Experts of a small language model.
Size: width 512, vocabulary 50257.
Experts: 256 SwiGLU neurons an expert, 2 picks a token, a softmax router.
Training: a variant of Muon for the experts, 1289M tokens.
Below are experts of layer 6 (counted from 0) of a mixture-of-experts language model. Rows are named router (the router's row for the expert), gate (a neuron's input weights, with its number), up (a neuron's input weights, with its number) and show model dimensions 128-191. Each number is 500 + 25 x the weight over its row's rms, rounded and kept within 0 to 999. Numbers have three digits each.
Before each expert's rows: a language model's description of what the expert responds to; "mostly gets" lists some tokens that are sent to it at least half of the time. This comes from a sample of Wikipedia text that the model never trained on.

# expert 40
Description: Final digits of numbers and years and the unit after a number, such as m, km, ft, mm, miles, mainly in measurements and date ranges.
mostly gets: "m", " m", " ft", "/km", " mm", " mi"
router:490519507537487530492529518530532512502508493509495508494546492496498492483487512531486517551505545523485473499489543511482547511501488520490473517535467524515500525528531481497468476527512497
gate0:507479488506485516471511523523554504572513499453498479482488457507509515523508495493522502489501513510532491584498494540522493527485495541479502458457493539517529525492504465470478522506505500
up0:493499511494467488497528471516504498500505491539499465458489476498515487477514485463481510473514501530472485501573483523495502536528505517559534484490503504474476510517536477448450432473482503
gate1:477518523498490504515510502542527494504475487477454549544533480503421535537523528482490536492459527529506477512443509485479497493457499473498464554478464541506465465512468501551515518486500506
up1:512489482499477499489516530484526496509547499458537502494509503492478490462530484510484467483508508469499507473516475510470482501544524460487505515477485489509463471473486506476442500545456506
gate2:500427452543489522497517484498514527489496481470493480486491547503555522467476514502458494497485552492471498496488473497522497509478466481484533525489503522470529532492485506485482534468455522
up2:491480511541484502536525534454480524508472552487488504484483530504503519453480538526521538476485489461497511498492516490485489478494446453465529531513478528494524439554511508506496519500500496
gate3:482496482513495478517533452512489499496482455503516488498478515589487501446496497498468490535463510496483529477511501515490539523516490497479473539495524480465503512514500559493477520544548489
up3:511525526484474465528464526514510519526500500529495519507504504485527474513535482486515481507500498511535497502482509461463437496477507533464543487550499496522505519501468472524481525528506505
gate4:478545504499524530475484585508489497544528479486478514498473491525505506497466524484480498503515528509517547517504530503486519516490462514501530503478485489492543478526509482539445508484512533
up4:539509513443506470550481512485476516524499515499485486487486491496465503509519487511533564513509493497530488560496509479505491500504487488527503524504488493498468508526520469528484504455460500
gate5:521519497494469479513485510513525504512483517473501478516478507575528491486460500529542504546483478534536505484546523457461497504449525485475511502490482495492507520532491518509459505504545486
up5:492502492471460478504472546512499497504470500485471508494486460506580517499513545521526476520471494529521456474450511496479520520506494479480490499528474467503502516491525498516506492489504523
gate6:467523512515469483516504463533495491489525485499497468472521456485481458486475504443449500506500533474475458497466486469453467501500498511501494480477517495492506514488505517547494536501471469
up6:519471495476479488489465470504514505512511522538584526455572496451501516490499466511504485493462510521480504516503502494495483545512481532484493479502525489543462499480503512484510512519447530
gate7:476516472512504512547518508495526491487585503496507538480503460496458548464506507531526504538510527462499468524487496551491500555510468561482529465498481541503490509462477461514428509568500490
up7:498489533475508496512507559501500477503497534461516522517461506514528525523529486448539482500526484463505457501510509474453514533520462507518499506465441490496486459495516481428520498511484539
gate8:516470533490519495488534479476479512510501550510484518512473434504474516467463475512471494465478503515523514489511496538496523487497487489515543466476488498512446498473502475527535505505501532
up8:540492519467474536483526532520546488493472472501509519491486462492496498476442466490465516475450495485539495488512478497511464482507501542512512495544509490490524512522491481512517503490535505
gate9:537530482535466520486481523520495480519511467527496493511520492450482504514496513504492497506513495502506534467511496478521514493533491473569511527521519484527460496511474526481454508528488549
up9:450465498452485498500518494438503518534518508439498481519449524540481474495494485485493523514484474519478493501468499490493494460484534530462532507474513504500530498512449470532538471512508498
gate10:486500500496496485480461473533502484522501507477501511507484493492530440520510524531509519527474525498489480537500428498483493482490494473505520561494455535491502505545506525461502478538527513
up10:503501514499490467501488505544512507569527478490494535535483495490515523534496504492514492533476500528520483498516473468565539443497554518509520527476476498478558489509521466492537517498505521
gate11:497578520520512529515490507515486441480529520446480502526518553479514509456507517479530493491518530508516521518508519494500518535504517476513489497530542479500523490499501424481492514507514509
up11:521494533480497519493488500506515442540515445455488499498508528511547480493503515479513513499460525512476511538542494536500465491445534445548496468559515492491573492503518456522514518524530486
gate12:512531548486508478500466480480479507503515522491479495551526506488534514505497522494490482495515495510491484479504561469493449508502516506468477504520484510498459524534504519474531539492545516
up12:484496477503485507508486523513471493454493484534548494463490503471492498499449478477489509507541520497508482514483487524488521536506512536523490452454520500502505498480503521516422487470486467
gate13:454481485474494493476496535545470516523478534482500532542455487499523502515496512532496503465492444515492473545484535493564506443508533508499518486526515500487487506497520489461467503519472477
up13:503519496531484491519499453545452510544548540489516453451527524525530495495513510494544504504494443539448511539494466486503501496483512490491502489527496495458490475501477499547502495538497523
gate14:504511508505487522509500542487519531502524497509504524477491497500515524489488472505492524481507505484559469492483517509497509516486478555511492507471495516460493502477460510500493481533436504
up14:511482504511492470508487511529472503475497458481524486473450488479489509505501522478480469523516517507466532496503451460495519509506510504455477462499543498512507510502491472498498511470548549
gate15:499499493503504492490478532491465482474523495517544472516473501501555521518460514508469488531501494507533445471506481481484490515515517528471475534510541488500463492529563511429529502498505496
up15:489473464502511492480521537529511525513449555459533535499502499517477513490507511530492461495485505479457504476463530533492494495491519498490533493487447486494533536517528489502509498507509516
gate16:532505481521504505485572502441494528462502553460498517542511500496540470524497513545450486549454490490455482442464483525491521502497482474485512547507453464526483524534536478489501495502536500
up16:518493486520474522512485528513505457492547499553497529510485451530490489469512489522513527511527506481493509478464537470507482528509483471497483480452465532482489532503527488489475481504489456
gate17:480488500472480494486531514503517514466522532502503505464502487524475529550490488507495517483503517506509500483503503542498522533497508501525511463510497489499473508566542481530533469527535544
up17:500563535516502516541501476489484534504529521479496458456484467445469536538490518505488521507470529506494506496527454523497546494472515495502516454507551535489484547542530500470502467495516547
gate18:473481498494451482500507532486515520533520504508465535522523513511498481512496478501507504486481522508547509479518520461488537500496464504485498498496488491497518486480496477510525543499493479
up18:496549482491491550494498494473530577453518491498494482465499449478519516522513512533544491500485525522474528469530479488488535504470506511504474555502509525467531540486521498465488493512490469
gate19:523532490488446453537529502525485524513485513486487534536520512482508481457515490524478515525508488514528526504577460468470508478529497539449469506492491506480507479480456471516496471498470461
up19:498505474520486490526505557518517516565499492508483493528557478455516510456514509517504501519525514527486473528527475412521492546500500543470482547514494503510513508509488499465496522487498497
gate20:502497492512527505517513483534496541476469488448534480515475466524484508521516511498519494527492554510512517480528489547492512519491487474455487498539486460506491495520508509486538489478484489
up20:504499503523564465477502488458518511470506505494517510447502507497501514473491516492503522469489509523506484567514532522521495501462506514488503525504504526544526536525492489522505506532531508
gate21:497484512526471451524534521465488516497492495498518527500531501533508491553488479518521529505515494453520443488506500495463484487528513512477504483507484502479526518494520490498493529533497509
up21:462498520537489527534552485507491490539457514486560538522486527522493498501480494542515517502503486510510495487512539502468505523467513522468494503523457508479513509474498580573478503546500453
gate22:516488516482490481475505491537487531534494515489491452470510518510485534485482487508466472507488501513488503511494486474491523512456490476447475498504522477489534512499493513494526519471504481
up22:544518536457537508518516490537496539521525481536503516476504506537483473474511531476489505504492526519465524499502459502524467487441564478474510543509497503510533459543505515486544541486547478
gate23:502498498553459519477509510497545470531518470487484468527547462445502519519512507474526499463481504506540493508507528488487500527448489484468505527474489538502479477531489496505517550500467540
up23:508530453523484566515525521554499454505479489526490543495525436479459477508513540553453482466515508491467464524507471501538527514479530500460469482501517506510504541505491511523500472539477537
gate24:527493473527533492477494463511499505494478494532482471511493479510475491493457448497474517502543497494497492510493464465535509503462491567494478466464501489497475539485507500480513521508508493
up24:503482507475486483535455509495534478525512508510494503525500458484497518540483555520511510505487504529457517458534537535496497492532493460516500484506483505495551521483478486511482479500497478
gate25:485491504484517526475499497487521447486480438491496531494525493469482448494469539497486454541542491509506491463518465452481504514508496477561460505503529494511479484533537480491504489536471508
up25:488460490465523506509480521480451490510542495510494495499522503518542492465488483505483468472527501473498522518498517497534529513486502485506585519495496524530506534493478530517527553443482507
gate26:491467539514493531476489509508521495454544501531492502538496529543537492490509503505499485520521462492541538529513503460500534509486482512546578456513478514496508486479495512520499500498495515
up26:495505520477485532528523484481484482534478534528474510497522434505479514516499473543498466516502543464484464515455512526474506469505550485488468481511522489484513489530529489519503491498511477
gate27:527499523501485540494525511507489431506526488457496508437513460510525532530501508506528544468518545523465450549495476469481515506499494518452476530499533517494490523512503523502525490528503495
up27:513536504462506519463518479509517509488482554520466532492500512488552516544469508478531513493468526496490507517490475485479472518510550485482500449491481488504437494514490508506469458456477511
gate28:478519460529472507549486490549543532494531501479523489476490476528493489505514498460471525516455479540522513489480507500519451495494487513506448486499502481532546506536465488512534548512486485
up28:498472537491520488491497488491470522488486557537524550532444497494495465517466493545517546514506475470493475489514475486530543509468527466445533523480574514456489470474458510488463477539517498
gate29:469495518481516529520522518464461531462523481477469507545497480512486499499484504469505511515507484458529562493491494464477482480513508559530502560527495562501547523525523499483497463533519456
up29:478535480556505494496532509501465513482513488480498541509479570528470499450483479489512510518550476518528492457518512514517478521507485516481496467526507501522486549523502505496430541495504519
gate30:494516505525515534473514496507469497535459452504452487481478497531505482462506510487481527543503522447486485475517474497451539476533514503489504488511467534492517468542510495539519506450489499
up30:521441499508506534503494499518512486499494533529530468471467461548494483526480490497476526521505543476475443484514467495510513497508521511500488539492547493542499540561534495518516502539447515
gate31:516529506481510497481485451514503485493469467541506503509468530495478479502504498514424496481491518487499503525478523484481497476492456515502482490506506455547488506487501575471509514536473553
up31:486510455524456499452527519521452517487540501471516528505488457539474472478520478477529479467537479466516487517506484529488491477549525505475481489502512545490497495526475485495431468505496448
gate32:525513479487504498496498497488510513481620511490503497480562499528502498494509492476467495511485542486477460467509458484525518519486497576490492463465495497494513518502521491499492501549465498
up32:501493512509508471503461477489516509542520525497504508529442521479499510516462457530472475499546440502495528541474496521518464474460553512492508492487491504491494471492515493491523483514509477
gate33:514494493506492503472510544496485507499489501521504515498503488496493476498511536544537537474469507505486536469531513547517486512499486485465476468473522512514418476474531493472474540476531519
up33:469464435520470497466467499474465507442538504501528495512479475513518497543517444487500466494527530453511497511482502497491509435495500483507481537502525512510528513507475534506470479484506506
gate34:501509476541480489486523485466484491524447493504509466495481508469487467487474496496535465538495463495473535441460489523490504526505467489473479461492519490497493512503490548494488550476468478
up34:495496466507472505502519480482501470522424503496500494461453476466534444525511511512505494539510476488498525523409458514533490528523465499453440474500517495510511477507491526457484533528461499
gate35:500500497481534495482530511521452474489532487480481494501517548483488467488501483477487478445487447491515511505496480507517501494473522578489523498497460522489473481497473475550503488501497537
up35:507513524488528523516472524502460560498500486527554495501513498505512515493516452535529482509518537494525451477504507464482465550559490488496479500484543498475521503500494551460506509538518472
gate36:526495521470502498546518470490500507530501499520466462470523528477516530513502538511542487528504475472455516522530518515508485495488513539490473484483495483497497562526457493505502501494550522
up36:477517503508478512480496480557541480516508494518531465448504487491518530473496526517517487487496524497545475512460505508489512502486485499484476460515559477510513521527460528520502512522493528
gate37:502450501489538518460540483520510506478498528479495536528477525486484498541545528494490494492478455504488480511483491529510539531525483515496480531516496505512527557502517488531467497501485499
up37:525475520453451495474518514489513453507523509510522518505477478489517481486515496493495566435507469468520495490509444486477527447546505523514485523494516476520521473498527471483488530460457509
gate38:513520508505524515511487517545533514522470485455486520527500517542499489493454486528483479537491458476524484535523445501503513458469559486496530505491462553513496489505502508464471543452485509
up38:506496472494535504468497528483498495500487516566490578520539465524527528534525503503499539515484537544483528467526489571466501500507521521459513492481504496475600467480490493480510481534502495
gate39:484461451488523513536490542563480497516519498519536465542464490532539475502463537448491528485528515517497490477481480483487485532529498498525478504505498491560519535478500498504521454491529528
up39:510558536467485512526487492490486492483482538520513485488486509457488530493499468517534514504551494507513505485493504536492494482538503530501514494482495557498508507529472485476488507510497494
gate40:502503510483520474502488529524504482503524450505470519525527531544502465523512489505470498483451509489510497487519440463483489482512525504565489477474538504490505490485519472500491468491478483
up40:496479454512503528486482514471521477497485482498456514563528503497518463502517522499539519522482473477498513513504462479469456497508513487517468474471505511516514486503537496503473491487467511
gate41:500500491490511505503516514502483478530522460565499527505520496491526499509443466496483507519551488534473536512533535512498445506485462536487499540480476471512538519489499522522478518492494512
up41:508547500487488478508504487528491545445521521470509497522477544486508517491505523527502498518464492507482480489472482464451484493532545489494468550520511525496511510513498483497570505507552543
gate42:499509492515487490539473484487490548471501484504511471514484514514507473522500482503550457493524481528533544540509535502510518513533490502483536518499476508511561533466531514541490486518495527
up42:502506499471500510517455502488515524438472473482502506512463513517511527500480511480519482495490487483508511545464469477484552495542494495507513501536513485536512501493518544523528488482489490
gate43:476521488533516470531505501514509526479520464516562484529506505474509522509462492510446513451529469452514505532531499526548499494469493506518506513464510518503506492525489447503483487509499479
up43:497481468508449492527533510499523483481490508474472510491551494514489527473523479505483514473518482512520521479554489502499489517504476514504509561500529514510499509475489487503482478482519494
gate44:490503484505485494551485482504504506494438486509486498485492491533494466530497522502449503497464515508456507510466534498502465468503508531495503544491470482493472488505464493491505511514453495
up44:496488468462523510517514481543512469508530473458501465486486509496546543533468519507505488465481502528483546473490503529510509504457504474476457510527514471476505472459478526510540483495494521
gate45:506492530516479534507514503447501506494463500483511528509556498490525493532533506493501502507509488512528481497512527506512505470496509498443466482466522436536459507538477478503506523498479474
up45:503491443476485505543490527530478412518419493535519491498481530504506557511475481466529547561544458517512509489472503486494548525477510551463528485516500486528529528482486438506537441529543492
gate46:485476532462484497492506493508501495558512517536475445492504524499524510513506498470514512507488470548487502476552466466490512462517509535462501532541503495517486497509496469475522502494489480
up46:536475515523527491477533472515476509475500517506549521519478540528471480523545483516481509503501506446499534502453492449510461517514467510491489519502533495512511507484521498520521471534555492
gate47:499466480521477529483439501476501518500505526518502518485475484513451486484504509519503520503488502484517498490495519514502472464514512521541505498477479484531458483521527468487467487485544504
up47:443457455501474525487508476494494474510514510498490480516522507492518486509497482519461461493467494554500463533534505496501551462470511488493469495513512487506540505491508496456508481504483507
gate48:493533525536511457536478530489505513502503463511478505505564471517543525505542552548474541498485555489457451463482509516486550485554526486502559475530488520482543476530492512477519486506476500
up48:498527500503527499540432514519536499458453442482491476516550505520533564515489500557477494486543508480503505490485482524486475468478524481493523493537509500480519477535490497471524531497537490
gate49:503498470508450527529467511517514517482494518497460489486502494485514524546497515465527501488478479523480475460445485490470489511474533518511480492480542478525475468479496449531500531504501490
up49:500465522512502503484509497505476533502474453514528525494454475469525485436505511523552523530467472541473521505504509503459511494497466480494491498499459505486511493545494537486515444483507497
gate50:514527479465477494508498494484530476509520508511479502511484480482496512520510508479501439457489468495526498490521499493485499481503487479494494508473516508502506501486481498530467502489543468
up50:461537508512498480452494466487516516445477498557479491530469493546500467529511467484539519478484536513476529523468504518513491486524505498491498495474497462549470525481507508482505479513506507
gate51:538484528473504530568563480473539505550486493500496497531468513516533491489506490543449521503477535502526509516475509519454514520492516509558527493475491491526485531545516490535520464549466514
up51:509472498539498510557526510524512515486479502509470471478528471538536518440488518525461502512496548524518510492471551512519495510459484478500518526528479487505482555508517483513467451549487520
gate52:516521509532535511489555499495505479496507502472531496526478492493486486506553497507506509486452504506537535500488527532435496509498498511487468514510492515525508476507498505533484493513516542
up52:522500505562503511532467498499491467513492528560527497529488498494460490527526489489513499471495541482538495504514525545507500523503489504544515530520499480481473526504491515528473524554542520
gate53:522492513517455491478508542527518497488489502513486515532526498478499503479498534485448500522476454539458485451476513502527511498497430490487518513508542497541482502497497517532503499524501521
up53:519497502499497406520499465576460497502512502498470490484489552478522493491510499513500510495518544524478495501499546528560472501431522507498463541495526487469464534452504471495488500489474497
gate54:463502491475464508510506497493518503496472554452505478546505489502473536477481499501456463509497512515482488432556492569528524516490513519522455497490464499494486516515500509544507508520511504
up54:502506514506444467535510512518519519460510514488501516475501488536495494452507512493482493524453524517461509471478458477467497502497518487491498460493503503517547488491492522488500518458474479
gate55:463513474517510510480531536526472522490510501418510498487493469461491468521510482499507493462480541502493544508526518574522541482501483487495506490510495545502500450490506492485499561490507526
up55:502530491464519501519500508452496480535493510485488505481465472468480519518500498464471514506508472481520503502499492490496527510515464511444546494459525516541540460506506507468494474475496495
gate56:515469493537498464484482481508464528506557543503483465532549535509508515497510441552586508504508499524455548537511495452468518494488453492478492533489498507538508502509485489484426510468476542
up56:493506499509469478528491495560498477499524480512469514501493533504527523470486507447553511507489513562446502498497476528545463480513481503500484494522500486503520508509447516525496504461491495
gate57:536486522505469499504479497515520524495492519494517474456503510507532475524523513479501539540500507471559447485483468500483490471500475477491478545497459481490537510489522464517528457528505519
up57:526497514514480526533535489498458485521515507527500549481447446463518539521463504488479499518475519499501489478521432475539503509497477520517483531533494444475514495523482499461559521506493499
gate58:466501463525511479490546539486474485513499449487495526467489539505497501504520498497511520482542517520503485507462497511537483512516501521458518522505484521468487445496523532511504490541511482
up58:495470548514504467497502519513494532502501509494537481508491458491512485525517492468489533504493539443539488472486488511505521532562508504488490513503501515523528503479481538480525424470535512
gate59:495460509502517557531488509473527525476501517494498497518488552551543465477516536495471510484513514491501477558511501514512526486552530486501464508493496531539498513500515489462464475531526472
up59:514508529507527473484521506509511497525466489501470472465554499478498536517497512444488497524478485467449451485473511502525468544507509477475545523480495503514482505474507510491516521502439506
gate60:480458453501533464449486501533506511506508477470505526588450479506515499490516508528478504491507476509503472513485509489499509557496497511520479535495475488476511511529520486482507492539450455
up60:511547519521489509495489511498495475528508496460479498571490489463499501504537462532509506510492483472520466528487499497483486525482506528518516514488471471520497496520546432501500480532467445
gate61:516502531526509522516492540493466517482481503548517437531486491495519541468482475487494503481554524507519535517438466471497528510498508521459498468483499508501453527488507513517536505489531525
up61:498509554524502511485517509502480520510472526543516467496507485507514532468477473449492468534524466504502512506453444523509453515547512549485485497521495486523497467487513511533508471496505512
gate62:499490514492492513540523544516442466474536537516466562534482450509500531539521477462486474477482481476531523523522484525504441506508492520499516510483520489515533507459524544475474465475489522
up62:520551512487523547496466511557502514510527516500510512487511477544496440529527489473498510531542479490552502500506539530455523550473470517499482504563473476502516494518495497502511473538528531
gate63:452497470465475467500531544516487489521537553465491513486505481479520478498543490521474518538505511582522515507496511470510502551490478495546520543519510492527510466503479504512473495474548489
up63:454513520466500477447492520552485486517536489481522510498466519499461468500514498504481515489501522469523484476500490533533493503526498480553490500476512489494529489490472501475545505532528535
gate64:513550506460471484547492503484464509518504516508503510457477469487492517519489474475546533482562455488563476488492516500486554497500500500537482514473518508526510490548565486500502555458521535
up64:521513504478492450511514491431422456490482491512489476496476517503542489509546533545514473487522561497517517523538441486489468483495490503466458463508491479446480483514485470489463502554485519
gate65:495512485473511491501496532536461480553514480564447516475518492523488497539527461514483460502552505519506465465488505484471487479496503465477483481491525542455486497471490496500501518491517423
up65:504525496478485521522495496472525466535490446481488456521500478567502461517475511437498494539513502500499519505492482504480498489496502484494528511498522512480477546488535526506485449499464505
gate66:518475488493522448532439499465485465509480482491501495537510493515451493460486508542504504506515498571482523475509505548544535490554482512529541448535446511547501527482512477485500529506510506
up66:508474511522505497559500548460521502485458485487517481533464503519470508473510517535548523462500495505528527524491499464558495516482496516531526548480469474497506524533540514482516523534514512
gate67:493535459510492521476528498483518508535487547540491478510507516486483468498469480507522468481507512504517532509494521488464523489501466509503533513487532547497527516528500487524491483533455537
up67:492507523457503477531526518508502511496491496516507497494507462475493509483502526466453468486521507505537502510497521473568523517500556502469503485504556495503501509467527508475494508495509484
gate68:465542448493487498467468503526515484486541539494479466525542534525467507476487529465527489468513465508553481503527466507500517493501511486509472508538512515483501503517526472487518497508483505
up68:564492495473499476500501468498540495507470504494501523482551488481495492563474467522500486549485527503487528513512525486472496496474502475496490491490484469503497511491504506528519495515477525
gate69:491544495477489483472538473546532514469501486506535500494504544529481537487521493481523497458533522507526489509468501545514510480484476526534522416488511495493513506492519490537450472546498480
up69:521443499449500498515495482495538470511476475487514486532510471491516502464540507476505548474526483545512526494491478464450480507508512506464522494452488466463510542528495500511514506502524484
gate70:495518484492484468472531447473520506494476454516508512537496468471466481493505481498524497525517490488485514527521498472475508485489492512475489491497488534465497537540478466526485543444519535
up70:487491507512530471439512452513491488474460507508477449492533527488485502459523497505464501459525520518482488466496535534520510501477489484490475518536494531492468503548516494486489490564487506
gate71:500506493534527485490544505498538469475618475503464533543548477530487466486485464553522516511511528502492496517503490536502489495497496502511506534510480508510491532494494507511476488489476476
up71:498481499452484493493498526514493517565436494517523471485486469509469540510489478491485462538490468477513525488474467492501466485506506507499519515495500513499513484504521541496449471496499511
gate72:472484515447480519539512494511537504489501483474491518540537491502498539518446527456517506476524538526489484458458486526454515498457504544509457535516456457478511494495485497499496525499516509
up72:506519512547508529515469600478511487470497508506473473473496480515483500535469488507492541511493526511495486459505490507496541541530511524475528496463484513526465536497519531499504534493508507
gate73:471504505481538530520472539508507485480522485499505546479508530513541458444501508483514504534529479509486503445494482480537507476509489524515489485531521487472523495472472479502483495550489510
up73:568511476488523482471485492458455508536489515512505465497498524482503510496545454519501519478541496486528511548512504476522547477491520507461501496496486500525498553535515509538458496478469490
gate74:495513483468465473517492532508522492472503558498513478507478520512494500527516492477518518482491495542497499535539499482486489518495529516507481483505526492494520506485467537522492500484519502
up74:501478509478526526539487549568500490499483500500509498519507472520499531494454557540500494474505490526494489513492499518555505482489520498521510474469484482468509498493505549489539428484491493
gate75:492482487502521487571520510537528505452531477543506512536555489564526490530545452524501535485518491485480487531509525505539491512496527490481524486525482485478484472462525529522501505521504498
up75:479525499434466454429516493512459490548439538495463501473464474461474549485554443522521466471511477524478521512467488475486494518503537509493500517516526490529485505479508489492487475474516472
gate76:505502498533515520515496505505473509509485473531484493446522506511500509480534495488477538546504479524516503528473521478561470502564514519529483484494530495535460478478518510522477502516465534
up76:469476459465521518438466470462557478579503508502537471557489500516530539510447473519478517486514483526514509510491529509491535493492475543536552552449502517484501479509540494484480510488515502
gate77:515478533507518523488522528515458550510498465482455488560480455473497499532539513530490516497513491526527502490477484487536511503525514494537511540525514486501503495464546503478490455506521520
up77:486511465504495510514510522496473515505488478502504509478482511503554501508489565500492502461526513500473490502508524533509513467495523520494507526516493483512494510496525550521500482529519498
gate78:494496513507499489505506497494462508532509500496462502538453500496533513523516525503455509523510504516491518548502522505507514477541530535490511470514470533459469539552500489462511490505493453
up78:509475472461455502491496457505516498533513459487476470515518502506547499468475529509447466471481496509491445506492492482484511469483537486531536537492506478511509494444468505540523519510476498
gate79:479481456528528462485486529517505509545507463463529501469508507497506495524517510527459492502461494523512507525490459492527450468510473479464528495503528564501503469513509539507503473519457511
up79:556502505536501516498510518537474551539501440469478515483529494517515490519526516509480511465453523495527475482507504498504453493539491514473516500487517480504533528498521500528457484520493494
gate80:472486485499543522529505560540506519507476522551504544515526524503487512493449502507484515517536475529495453496521487475498458436461480502476514472520436497528518498501544503502547451480506489
up80:549521469473461502482508445504493509498491495457513499487496503501436465508523474488483511533474475492525477504453516528476498522510514496472533514508532532441536509509463460524521493521497496
gate81:516492503525461508492486500504522511542526520465469534531516503460490509476481449491521532503549513507508535483533503485452491542480500482479456525492494470466487495507444500548484518537469487
up81:474490430469509523489511504534526491501508528526536475455443506518501486541486535495492500493458455509539507469488506477549479494510505529509501467500528480488490478513556487472486468524522540
gate82:527504469499517525504482502476517482485485504491508471494481508519438493482476513515501501480500545543483497510495501494421511494500446490509499485449497537469472498490495508503477496503457490
up82:514506479505476520503465495491469499489479505511498496488507496527442471514522505478470487474528519534524504515473496544471502469504480478496496502496466506517508496451510512505489504518451478
gate83:498520515491516525457559473512493527529519487501486459501518490538509507489504484487503546488498478564505489530456445477470510498473482500509494493506504539495492563507443496495517425451517531
up83:505473505544517498457500504521500519458512461498479505546527502515524486547548466505501501527502516510536531508441482482486519533497469507511507511538483483479531543449514477501500534489507508
gate84:510524513479594538468504495509451508515512494451509535523493501495546560476463515510478519525523514449499529456488463491501484469512518460491524503486525495482512521500485471520470507481508514
up84:528505486544512497537457499505518534505488464531483551492450469466511504482482518509512507474485491490508539479497473461550512508505486497481504511477506449524477501497537544507481553505466514
gate85:469525491474521454542491502496446501494474513515527517476516530468479496541559508533524511480529564498523525526464476487526460466503503477478528528455504473499503485495524491517511491545509433
up85:505566533496551457477508518513483525510536455450468521454491466452460470486567486544543476494518486524485475504512520514501486479513477523453488566516483493494534518517501471488531496513463506
gate86:506489474528466455472506521556512476507498497514491539482497450506490497546505496475502464450498556461503503501483524525508528550477510495503472424471461500416532517475529537523478525512511470
up86:508486486505454509466475467494469531515518446496515542519494508509483478515511513491503464478506504449475513510522512469472482469507492475531470462471507530493524513493484533556499525549539482
gate87:518504524512478502531491559565452468482482479555514504499489524531515529525493479442530514540516476511492494502452478501522513468504485526484531491476497500528527477454449504505486561551529486
up87:476511488513446514486545491497525506467528516473534491509545485523496529507481532511511484550486497531493494509523487544511502523474513508506447511521475453500499463426511512529507516447487504
gate88:506490483482486543493462536485505505453510530520514479515513531560525540476540469476551479484494489467529543505497496442506464505512457500528498532518446518488495515519492502499492487498538497
up88:500503480507547505471503471473507485516479519484502523507504483488496502489523476483461486545514531503546494526504494519514491459481512479487460475512518490566515475498497495541502537487458531
gate89:446488464537536533478530516482529524476526467502474449499538529518479494511498515493505572499484505496508480509544495519499500465482520526504530528513459527515488557494508517471467515502495518
up89:468512566517489507481458489514495532485502491465522508518503495487517501532492513483510501491466491542476491517490460498477505492473501524513532539476476471506497497575463490492521488445514518
gate90:473502511488485486509475510567481468438541507491462513493559488488493507505510498491508468499507479517461493515461527491487507492471489510532470484522495529525482489525528529469523514497518498
up90:491474486601548453484450540527492499482514496527463508491534537489506498507483485498540487486475548503506504500477492514494500485475507477497523509484535515458530543529497510498503499473512566
gate91:522489548513514435458468475504523504478530473490533524507517483485489514483488479515557498502526479507531500551475480532458497499471507518531494479513506521525523490501501502459512525460518434
up91:524508488489505516563467472515492476526482454528491474503523531495507479467537519502471475477464515479489515517484497463523514492491522476491503524514493475492475502512478474499519501541492512
gate92:465459497524518504496517514481541483484510483483533479465493541490526510508484525481489504468488499508508530480497511465513486520501472478490519503494504497499491513530522504493466487500516497
up92:491523496475486474505509498482562484511455505515502516516516514505529460499532463479495495499502476465485538525533513464438472491515495503526526446517489509500535544497458465529500450519506455
gate93:519528519537548516500539474514521486485514461484522455485536530486489505520511508508447498525500535484455489469502495495485497533501481565461516521510517532525487514528541505527498489558508484
up93:496496451469494523480496522531507545456533504491518494461481487499505523496495524478544521505482504498517510502520458517478484514516489448524490518499507486479516544495466488428539545527518523
gate94:518515515472486529493550475519543464561522563544492499513470508445465514525502512482437462502550510493487485507469502521472494497499533496538538514472476490488473514478523523517495500528521551
up94:481478486513488509514508486471494518454476510510505480511468486527540465527504509474467514475508476497481518526471523502475482508519534488466457540464539523482516501469494485449493503498447492
gate95:467480534481523483519499512493528505523488553515497505516479509538476514453489487473467523509511479507461487514500495489440521515508510529480469522505511506502504542468579458525501519509491514
up95:504470471508497474505558505490477524544504496484501505484514506523507503510536530515530538516482521504523475498510489490497520502497493522505466493498534474504507523490491458494470467553498493
gate96:484497483489486520454516481520505559520520509518477500514528496454517463465543511497523484509503504477480542516491511486460499529526472548424461483520540494472492531513498516524511458489501485
up96:520490501484472507493481504491545502495487464489523491498438512512489520458548525489497475498470555498517517499510480451519543521441551493527443501467477476486533452490496536504497500502522477
gate97:495494508481456520541528418495476459501488508504509475510496466448502501479511503511490506501505543537457475486528484472503499509525531464459470520534488514492531526511463489496539546480454491
up97:508514477496486549556506470481461470489510472501509467517505497507493523494499533536502486498508506488462511479503499537471513496522514504521508477536490458495485507494468501501537550477488489
gate98:483491537549536506488516501495539471515499500462488535503524512501479463531495479557510549483528503494503488526510511488466526506502483468534519489535515489497487470527513475490482495491469496
up98:501506510493500481489506514472478540544500495477471492537470521477484503471455508554540524499512514463473496521483499487487454562474507530492501473474475508464562573530510493529520494492509511
gate99:509563490542507536489498466530520497512496483462496515445463505484465454505498472515459477511494502492518489492516508549489513488497525557544494481478524484529470522545505498503496486472497462
up99:516475450496509522474453491475517503523477497469500522467550513482437479493505498457501524499471466525489475499522486519464526450518509506492502534469464475510499504473506466492533538535565470
gate100:513531487523520552497481497519504494478531480487493536514552511541536480512468493473509505529443510539519527490496495488444533504484502473460545537550509461477517499525515519484480478494468501
up100:564488508540460476478489483492473492507500520525461525494481507487495486515481474448492538515502515508490540492475485480503467491486533502526519514511467501512480536513479474523489469475493520
gate101:495473504482511490487512518530519490550518506503496474508541496480481542516514504464514544509477516512533499480538486501456514562488477536476548452528512510559519554551465457480511533516544493
up101:500506535533482481524509537461495543534490509499504529505542503507460482521548503516527512516493498476496500461495536462509476483457506537485493503502490483500458533508516494506504473498494483